config.toml
n_layer = 10
d_model = 192
n_experts = 32
experts_per_token = 1
d_expert = 192
d_shared_expert = 0
activation = "swiglu"
moe_layers = [1, 2, 3, 4, 5, 6, 7, 8, 9]
router_score = "softmax"
normalize_top_k = false
routed_scale = 7.1
balance_loss = 0.0174
balance_bias = false
router_z_loss = 0.001
init_std_router = 0.0255
lr_router = 0.000763
n_head = 3
n_kv_head = 3
head_dim = 64
vocab_size = 2048
norm = "layernorm"
norm_place = "pre"
norm_eps = 1e-05
positions = "rope"
rope_base = 65700.0
rope_fraction = 1.0
qk_norm = false
attn_scale = 0.125
tie_embeddings = false
parallel_block = false
init = "normal"
init_std_qkv = 0.0409
init_std_o = 0.0
init_std_up = 0.0409
init_std_down = 0.0
optimizer = "muon"
lr = 0.00688
lr_mult_o = 4.0
lr_mult_down = 2.0
beta1 = 0.93
lr_head = 0.0107
grad_clip = 1.0
warmup_steps = 200
schedule = "wsd"
decay_fraction = 0.774
decay_shape = "linear"
final_lr_fraction = 0.0
batch_tokens = 65536
seq_len = 256
doc_mask = false
z_loss = 0.0001
train_tokens = 312500000
steps = 4769
dataset = "wikipedia_en"
Below are experts of layer 6 (counted from 0) of a mixture-of-experts language model. Rows are named router (the router's row for the expert), gate (a neuron's input weights, with its number), up (a neuron's input weights, with its number), down (a neuron's output weights, with its number) and show model dimensions 0-191. Each number is 128 + 24 x the weight over its row's rms, rounded and kept within 0 to 255. Numbers have three digits each.
After each expert's rows: "comes before" lists some tokens at least twice as common just after its tokens as in all text; "mostly gets" lists some tokens that are sent to it at least half of the time. This comes from a sample of Wikipedia text that the model never trained on. Tokens count by the router's weight.

# expert 17
router:137099151158150123115167121125141121139089131090077129095105115137119131162109109154107097113126154112120127186113122161092096110141097175138113135154119085116134074161104091097098118137097140075147087131123138157145139140150146092165153094125154178123110166151144141148095156130164126102172121164138131139118145138121137137111095139142127098131113164105084097092132114129159136102130090107169165110134131151103112096135123142102116119130138151134137144139137167118099132130128118182123084137159133116144089145143165127111150139160124087145144119164104171125146144095150124108
gate0:156138183149118132145161144126090125166124136134134128117152124129143170159142152154096120157118072137091122147128133113116121107122192109141158099103169134082112112144126119094156141139146155121158120156094130136121178114152145124134124148133141120077166128084104119143125174105142109135144127130119080169119144163120140130142136090140110102138107182126113091134102114152117125079136099147131143122093138147088158143107072127142132144076045129129162092127130122133143144143167110133135122119111124155120098144103138133164111100068121112135123139152149121145150106123134105108
up0:114121153157130106135132147148119135154164130164134125133127143148124109139104120148112108105162136108138152158142163142142067131099135081107120056150102171151130179102138154142134161107117145140114148118092110127140118136144135150128085194079115124168110134157104144105137102149169139136170125163100122144119085163107131114135126128079140114088162112152124152125112090122139194114083154172110097115087139132149124139112117186150162135116126138143150126126108119110116171088127112103111135145123120109123125114135121131134163091102147123117121159114125130085128174106116148102
down0:146127078116129123087115086103144133098147156132144140129086151112160105127122141119111125098116138112108132116171100105132155118101167092125168122131165119154102095110139129131123151118112146112150124151098139107118104121124146088111100110192124173157108109216140139127093162107148146140123138089157103090173149157108157149115143134138123133172170183102142114140120147132156140104142111107118166111112114116109141147124129132159116135130160147116134161106103154092107144152119122139148122126087135122085162107130144105125123128107128097127105116160087126162100089197115128135
comes before: " and", " of", " to", " |", " in", "),"
mostly gets: " years", "ments", "ctions", "s", "ents", "ays"

# expert 21
router:113068160148172150101145132116184139127097127104109113125098114152142134120116156119110107102113135121127125153145132171133103133102122120137097154171116099129147072128119085115115121148112178101131125113089133168150118169124163128136153074114110138117071143166174178111094133125115150111175146104132113131126146090156143105120125153137126107120127151096108102149116123131090155105137098129165154104108115151128130104153151115101149136137182136158144108112146123109104128092107096156112124134133111109148079163150139139145145150126124080148117135162110128109152074135167161102
gate0:079080158167140147113152162102158149140110154143106130070125119116166133108122134131129117129092167100150147112157127096111129117133147145110105182114125080105143135190127135162154126133119098163096133083080165155109139113121111156116177091087150140153093117131125086117099126155128114142098137155169149143135116093114089119131155134129155144116158126132167123137123141126136099092131111141117169175167139084121151146123140089143140117148167100140103125125119081141138157142158112140150128106116129121143128117124082130085114154113099134116144104123147088110111171143132145125
up0:132133081141156110088117191142154132141149111158095146112130114157117168138131144133125125103110092138119134134123148123132063155102110162125123114115135131166167137127181137128131111129091122143124139170118134148132156083158100140148155157131119112089138119156136156107123106097143098098136088144132096150088076190097117149110123145189110149158108121158144134113127110106125170135117109125136105110111141099124128138119130139108116136156126152079105173121128133154168171143082089102129125113149094156130119069163127101146124147189124150125147140104134132156122145134127107101
down0:141147108135142140111139141097129117090140152117129118092150114139105156111113124152125110138141132126084110110113126163124124178106148177148107130108168126154172108096113137074119185174129116127125117095134157111123136101157108136126129129114138084125150132142118122158142172082181167094080110146154152122163103150123149113107154105154129059090099068117123125119146139118135131147137092137131163146086127071116125141151155158117120105110115157115128122102147142078086157156173104144135129113157149155116125129173120095106133095143129153150110134130111114127109139138157126161
comes before: " of", ",", " States", " and", ".", " in"
mostly gets: " University", " School", " Red", " United", " Film", "ootball"

# expert 11
router:127073149153168140116146149090164088135129121110090143117103117152113139126106155158144117135125127122108130158149102149098098105113114152118087118140136121149135083135098125114099103123110122076141104119107140126137110094129128132149163120133128150123107154122120121139131167162136142098139099112077142093115141079109155070069101124103090076124113122121103106107134140108109175115122085141141134133116130124117111114161169113091146172122166125145151129141131146132089131125171098161131142107147157130166113192151184137133151168146140097155158083147115135109140121112165132114
gate0:149122139146118121083092135068124138093115085126131114135089128145138113167121167156123154054169151100124144110132126147125115086131104101119154139127126153123123150080088119108145112117108115083137129102139114135165126087160092132118160080115163142128162169124091143129143140098139137156170118095113118139154135152101082131130157128091110087091166103120148129157113130141131162156128119159141144142148108115101125129129096170164137121157108114144133126153113131151156143118104096137127127129155114112175137149121144159144114114134122133150143124183126143054168116147118122092
up0:147123130128138149117118140101124129099095095121131139136117117194154105168116164203117144126160137114127110110122102135125116107077129137152132121100081161139136129132125107115148135101101124101150150127150133103234129089125105144114134111111117170136136111148108153123131131134121129192154158083114134112103154160100108134129140176097138104139178120146161117115119126122168120131119127112145127162111130125091113117148155167151096136095116125113120123165109127123121151101147160124119115094162109122145139149127094117125129109110130168108153140193122083111187135151122131110
down0:143095120129139103087130172140162119153109148108155128123141091106093148107140076086157142135093109101138141161133136144122151128131144126111130113125142148149132153125099121120120154108155151106181170089126137149104165112089089095118162153130086123125137137157139139134172100134094070123124172152144139141104112106119123143093146099100084157151137143110134113114097172117103102114105147111150126107137063106157110143128129123101151170107143174106115168100111120127139144090139130154134119145111141144079164106131159134090114122118166136132120153135165156117102134192137122152
comes before: " of", " been", " a", ",", " in", "."
mostly gets: " had", " has", " have", " part", " also", " only"

# expert 19
router:113097177132149120126145182115130069133099139090130126119119129116123151124076110145113091094122166099108132137131097127107117142132146138100122123123102100119156089150089121118106128143125126090124100113139102120137085114134129134146122090140140131104088155133122174133108139159153150127152105159119115125092133098154151100099107120124070104165176163111097103138155114163143125094101138102156161110114145115083130121138154110111147153173161141133121124149175139115098107105120109158100136140184171129133081160127147157110132160123087118102134137151106175105142112112138147079
gate0:127125145126132122094115099128109134109096126078099154142153099143133118171120119153130142127165180150107139126174113125080093122113184134097115123135131129141107083078140131144119137142122111153130096119158129114083091149123115110162118154097113164100139134109130157083149114167150154151075107155160147068149146158109151137105123088127121097146133164110152104106120141113086116127099165126106129117116118127112133103150098095157111093138138162127106151102148171185111123135084117129120132131140089142111096101144157121121148154126108122091147131133178118119173126167120131150
up0:112151146195137098150124108126093122132127120142086151167141146133157116103127107150162089131176149123114123130128165116128141116151146070100145139162109148099125121097125174127138141138123137124134131087129113145108143163158156125144096096132146141148170123065147150101103149150175122169140115099128098110078119155117168136150138156105127126175105162130111104116101153100131124127151133078085127105130079131132136128100110125136105141125129119122085131165176182131122109088138145126108145169137103143126095110084110120136124109108149131079147122153153096160162111117127130111
down0:140153151142140127141142126079142149096161137106128102121110161108146140090151122094142121167139103093087095157149120161187145153144189121131110108141111142122077121123145095110143100171145127129114143116148116139106166125136130094094129091162152068169139119139143120167154154081115125103138133114130166145127097122125166166127098105128166143111149129121150139122106119141169158076134088138094152159117098160142146137083106128108114131086116098136150091115113131134134122127109132172130097123111127141142164154157147152147101148138097149105110140101095137088102133143128089116
comes before: " the", " a", " his", " this", " its", " their"
mostly gets: " of", "f", "rough", " about", " over", "ough"

# expert 14
router:148094141153178149127166135128159127124112114099121095098099135116124133125106138130123115094137147125110130151132132153112082099087124163125094131141112097134152118140102131126101104150110127103113111128114102158144088142147151104174143135128112165109064134132125135129132168120117119112145138117125095164123183078145146084116117122130047097123124153119109122126153079107112176081129133116185161111116136145127116110151157108079179137130145122128140127104156164110120118123130080148137146170147151145151114143159164140120116160132104077140125143169122138120128107100178142104
gate0:103123169103122125115137106141107108120133165116116163134100134142087128071149117131132095102104124173194118160112127134151126106150143130185103114126148099136167145158144141118136096154160126152115152110128050119119109122152113122110139117142103143135141095094117105135150155159141143076109073119129156147132147112119114100120125138158077104122153153077117131107157095148116111105142133172112110152099155155111157133131106168111141113160141133085153089097116156130103130129182165139122132100106091130084132139137101156095120154157128107136126106115119100150114118161105144142
up0:100117121140090143142092090121138118074057118149134155167132086110136139158142123110105141116126154143103105155161143091134108123126098138129106178101127093136171097148153090149124145178138159073167154165127148079145106138125120116132110151132132150125138114115104138109139094114140116137111153133143140146200151147140162131119097137153138167130113142102113088130115158140099148114122139097129082130129076123098067104151103134147141170125093143143120111124124149118172148130101118154120126146123104142122106096108152114128110169134144173130121120144142137156093088150143136140
down0:132135108130114122162149114135115124140095131160074090130131170176103124162126112092173160151131116140127135126108138092111135164138091114134092167161122132166155109106125101163111128146124143099137142121132141113145112124092153120134197074106137132154088111113118102108106135094098128090112103125098124157122168125144112123102145132158159124095097147104110099146108148140082149097144175172129101115089120131118132174140126157113120141160131114101150134122110123135101130136153121151107141136115120113090101168180131120133103136157176114138168071113163119159135155175108133133
comes before: " |", ",", ".", " (", " and", ";"
mostly gets: "estern", " short", " Austral", "hern", " this", " This"

# expert 30
router:129105161127163129137172143120156059145095118090117125106117147114121119147122130158130084117115167099102115168107115166102102090114144154106118164146054106114162100132104118117098114148113113116142111105128112111148100120156164071162133144142105139099115160144140158126092147150130108086175134151118114125119146123148164099095140140131080098155117149103106118106121138147115155086103122129148148092113123134103114108152136134111131175133161127114132154106164150120106098114146112146120128134179107113159146132167139139137140150148094110147157127112091154136138095082154158092
gate0:114111107122126119140172123165151107099151130070120148122151132125136103120103129120104111124104163133143192158151113167094143102119091088121149143142125159114103136118137109152137096131134154115088073158086097130116101148169166141070143146118136097116097123103138109119131113131124148118141076134108143103176141131134143122135158110108178136153124135141145118105151086138103154111164141144066131108128140131166135122133118131113134161083131122135124153120137121157176116097156134090108131150163119088115115186119141134136144163197079125107138133129132171121136112141101116124
up0:116115142186109117128136132115114123145085095127165162139153159162073107109105121122109117152169127140131123118095183150168134133129168110146125135121108135143143168168100151108112150126126095198158171116131124119136104129143138133123130118147139136163109097171098130081093094156105117121112119122145125136143094129122148125129124139154111080085088141053138152155140115116112117115152138131140112118152146130155129166129096100155134136163113160119167123129108067112127172149151104154129153143110155168104120130101135125111111146109104125128093108133080118167091144141112154137
down0:138117111123082151180103149102139124123167146136133158146113163106098121088143128127071155111120112149101103109142150156158141142120158129114105137153153125119132137132116067095081169149121110179143130144096138117116106121104135118112129120141105106153138122139137140070127132182141114158134143146087128091064167090098082122130119143128153113156145149109103118117100141167162112105137157132146119120143134117156093151154145176133109104159172098071158138113160132113107105131122094124148115122099131132139118158157119148127092132149091150115150135110132134096138127139179172127
comes before: "\n", " The", " In", " He", " It", " This"
mostly gets: "ort", ".", ").", "y.", "a.", "es."

# expert 31
router:134108172157181158124142175113153091145131127085084160147114157108130130105108135162104110097107149102106118152118114152097100121130138146116130182146132135109154077126094113095132125151127155116130111111126131118151087124141151110163144131118107153121118152138127148142089147146134163094127155150123083120108108119156126100085090139139101098103128149112145107128121118131161124107084105111142135100081116178103098115127147132116144116118162134124160117122128132119118131107158135138094141139183150126142127147169141157105111168171099113146126150157100171120133074075197133120
gate1:144149147070167130117143079149092131128094146153155132114157084120145122120058156139111109106106133154125115098132119104119117137103114140114101139166149184120073117145149120121148133105152121089106104131177147132124134143131081105077141156145131120148121063103106134131134112156148104139147138121129144106109162117114095169115125142118144125143181144131176188099087127117107154158133107124181124109139140147147141127081137093115126174109108110126178132152125112155143134160141072134143135168118118109133110122090120150135144105118108113147135152127167120132141132151135116141
up1:134123158134122128143122168128111067139161109129095113152140128106123140121124133167106103147141109063158140117121140098128088191132124145139124110112098108126131131131141195106121137158065131147114114149127129140134134141126116118160088145114100127137098109119106118124124133136120169142122124139056160171138096111087159091119125162099105170126113131123142129092134085124153156120138109151034142133125110136138086112136184143158146121140150118109143125111148080141171145126144119165127109093104123124160108142123131167134119157101132110130086168153115141132132148125128134154
down1:131131163105118123087137093113144110141119111124148077103116096159103134064115099086143132141139150157126139121169126190170139148123103163138084122100134157123103087147129133129120126101083135093111099130161139136147134114120089131126137121127118137114118115109159152124098128160152107127142110073133112122128145159100117123128177139148148114109125143116158104095156138126139130135154118138152153124082152082127124132089125086102125167126136147165207164104170108149113137139172130165167138148138090099114106146128113137106110122132133133131140171126154080159115125103127169152
comes before: " the", " be", " f", " s", " a", " m"
mostly gets: " and", " but", " to", " would", " or", " &"

# expert 5
router:117107168136124153102169144138168137128123089127122131108112126128172179136103147143119085099130139138110127159118128135103094120100119157135126134152137103127132098138106082135121101139104147114155141112125083162131092116132149091144142156136104126089091146165105147164087150157136138113150130140093101141104138087121183091095109144140114117146119120103131106108160143090126157109124121118112181117105125166107110113161166116072173121134154157163165103102121158115109156108157108139093110121162127090139135125172166134120172143111125099129150121124100115118171089116160167149
gate0:147083133146126130118145128102130093135126132145149139121114134117144140163102129127128153114125160097176142123126134153176129120098108167109125126072137103115109144141147145129094114141094153159132159163133145128118119134139093157128150149120117112108094111159189133122119139121126126138123094127086157154130102126111163142112092128125093130101111111100176109165153126165103134155123109165116108057189128099144155081139121127110140099093139181121194096137109116119060123116111090118148125127183122142112121143091102123122165162122148158137153136102121118107127113117155138090
up0:108158135143144140082113142144116121148152164171114107086114110107091118097109142142125089119108173148104127089143135128112153116124156146122121100181093144132126155098089122144155151117144126099135144137109115128118177099122170114108146132144184176133171148091103145120129096094131105124131130153109135170132147135154141146121173148174089126159124164147149129124134090104147104143105133070120151145120117077104148131136114142175149110145123117153073143103126115136174143141081160117099124094096121162144125125147130119149097108124151098148102111132184096129112115096123116124
down0:111154133111182124111102093118107123178142120120126133148149122115064154090118144130103097148099118121138130159119071137149164107137123096113151104115142097131148153145147132146118121102148104108143132107080111135117087117144117144147182167128130126116111120162188172158149140167124178135112153118105164110129066168169123127145159148127120101130120143099126123134151125139112131141109135077141166158139136090160116134123132140149135148066132132131108150100129131070137103132095129160148120141111094146120139131131131117151116130086145092133138154095064167147118099134116139118
comes before: ":", " |", "\n", "==", " of", " =="
mostly gets: " we", " medal", " information", "ification", "ography", "otes"

# expert 23
router:098070173138156130137131123113148103134155158126110143130093121136122110155118138150111099106126135115104148159099115136060099121144167181148113119120126121163127093115113108098124122144123144097136108117113140178140133137128145103171133084178116144108092119147174148127099130157165130116167116127122126141137124091119144131116109115129134112135129141108108102081132123111133173082113104118169174079141148129102109099161162119077149164112185128123128120119122163104128150110160102174128151129170133119155102151154164121103162129140140111120163121151116087121154088127166139119
gate0:184172077143168113122101134128129127094105159107125136136131151169144149149084145148161133150140111149100118166130115137132114101107121124162092157127090116130111189171140145106156154082105125128155089087136155089139118127126120138130116127132094145103135098101065107130152143124151109128152122126105149057138097122120122144118138105097148139097133115179124119115109124129112100101094171152158137152158125091127099144122143171105156136148109127140158140161117108130139154135130108137141140093134127130154097114156112135115152125116162131153123078121084121189094125099131157127
up0:142094130112133114127107111097142108118162111110131100129136110124158143127117132160153138158096105149090116108119135116152128122125159105123085170112170113140122133107122112102111107119099146133141061163173129169149103082116129076142129139139126127125141086125107125119184130142161080133145106102064150108133132151172138141095137171116130104097150147136134098121127119131130115139070118170106155140143128106117119142121145127125142139109157109155133122118146159112132077110130162133164143175076113096137102066124156095154175114124115155145172121129179150139132154101140144129
down0:116104135122114099105159139159128099139142077120108132170121135168140121125126137150132146109142117094114142119098144176122147107085108159134130120117113151127093138088160112146124134123173138150077160112135106116115145113107128136082119123096129133119137133146134107128129178135128113159103159122156082073134127096120131138132113155084125131096173116119166129154171162134096158123132133158142108157151172112174093129098077154094159103109147118099084144122156121174104136120141136112136142177094097115118155144139112113100100124121103095143118132161141163154124087137150151187
comes before: " to", " in", " by", " the", " for", " with"
mostly gets: " made", " used", " began", " held", "ided", " served"

# expert 22
router:138108170152147133098146147119156110160119108093128134099095174102109119121093143126120084084111177107138122165112141172103102122122110149089117163131102111119150083156097123086088105126121159102124162127120138163128105125137162075166147127161095177111088131150125187141087121134146126086167121130123110122126166106143135118090090114131100106136130147116108102123114118137168128134113112137171138111112118143103125120157142132080155154129155133114121126126132175077095137102144088142130139133156156126155126129162146166117157139154115107149126122140108157128148086095153155124
gate0:110169131130112131140146129146109121173091126155148121125128134101123130107128154140165091155093158084165103153132113108152165130145113130148123104104092145162148121085122114109122129141149144167120165110138111112120103173105089145090105129118115128141151152132142161133117158118126117134137116106175091154122105106145103137099137092107122143127086087152154116120145107103062134107093123127119159144152141132121150106136118091155133118136152063137086154116163140164124160111063139152082109114143144130146117083115111127112128123105135095165149117164164128129109101198104111148
up0:106129175151124109141133142137145123108099153092158111080144129049138155118136130130131123122160097120080145151132137150096154129100139091092133107135126141121096135131155154110113086109186110119074098118142124157125152118117117126113118129125098114165157130139153084148111123113137138166143126118108096127164086119166196075153128169170127089106164075141162116152103149125125106132122152110159140135149124168091108148120174124158137141133092127133099152152082125135135115149122119088134126089156134080126126129127167132145141123110145100126155123139152125118120101136144127151
down0:075100170131114137154140123153116128088125131104148168092108115084118138156132123133087105155119139151108157151137152118154150115084132142116132116153106071148126170142148132160109111139128098156117108139094169108160128142121134109133116090085103110165135132144138146125127086133173109129099134105100143133175069136146126122111145162141140115117127099124152146097089106092149134118136120124136106100132165155132167110119142165116082123142148170128146162095136119122170145127102140091101143130106096123137149143115155095075138206105118103132139136123108150150146147093158160143
comes before: " and", " which", " but", " the", " a", " who"
mostly gets: "s,", "),", "e,", ",", "y,", "er,"

# expert 28
router:153117170144159152104130156115119111146141166138120170128116145093144097120104138144099102093144149097116112174134098146101121105120109155144127168159128141143165115141111130125108139147102146090107133119119148151177094135129153127146145140131103138126113157140115171154075116170142153086151107139114107137121143082119145114069126122118108143152110135089101077124142088147109140130115111128157158091132123120125117102147146095099151131161167105139121142103137148085133141091157107127091140117164179112160114152152130135115143134122065114139121135170096170149157094073162118111
gate0:075116123109137143176142113148136106113152152100160163153119164082158177144100099141123142094091099132112111155147167144110142167147139149145138138138125138105082134119165137120123095111146164124136095129133106124134156117109146113114114117124144116181111138107143104092089135096143145122144126181167160101169147164134089107135140134117119131113133121152116130112064112120106146069123176122118138144121208127102124168160135137109133090075121098134120103109180150124122091138172120121109120114116110133128136101136169105158136117113149103101103135111097140150117123127132123136
up0:125188125116124137138108168101122131130117110104137121144121139106143101140130087091112130103158127105129128160179164147115145143119104158108111132127120113113093106129134107091147123131125155137140151136076145127166106133151158152094068128145150122128123154142099126117119107114132138159135106137153143075091115098124118108124212143145122146093129128135122154144120118124145166106103142139182113105182124125114162135148084125161115142132098129163129142123155118091085070139090134114145146124127166110095164106138126089128115144132154162188111139120102166103123112188142150113
down0:153098132125124125133118122135108169082103129144152147111177128077187131129123108086117134152135122141096143122110145123092111109139107131124185104105129126111129184134130121157090112109176127125176108103127130124173146132145131123099131156136119137143104174127076139097126118103136087142144133071149131150145201158145129162100133121096155105125108179165119117102104152091138126101131102141182125097123123101111110107177131087107106095120114133131170174153137104156124146097128124099150144143134130128128128123165100127120099112179117099154150118123113131133117108127126140154
comes before: " the", " a", "ed", " his", " an", "out"
mostly gets: " by", " with", " at", " including", " during", " on"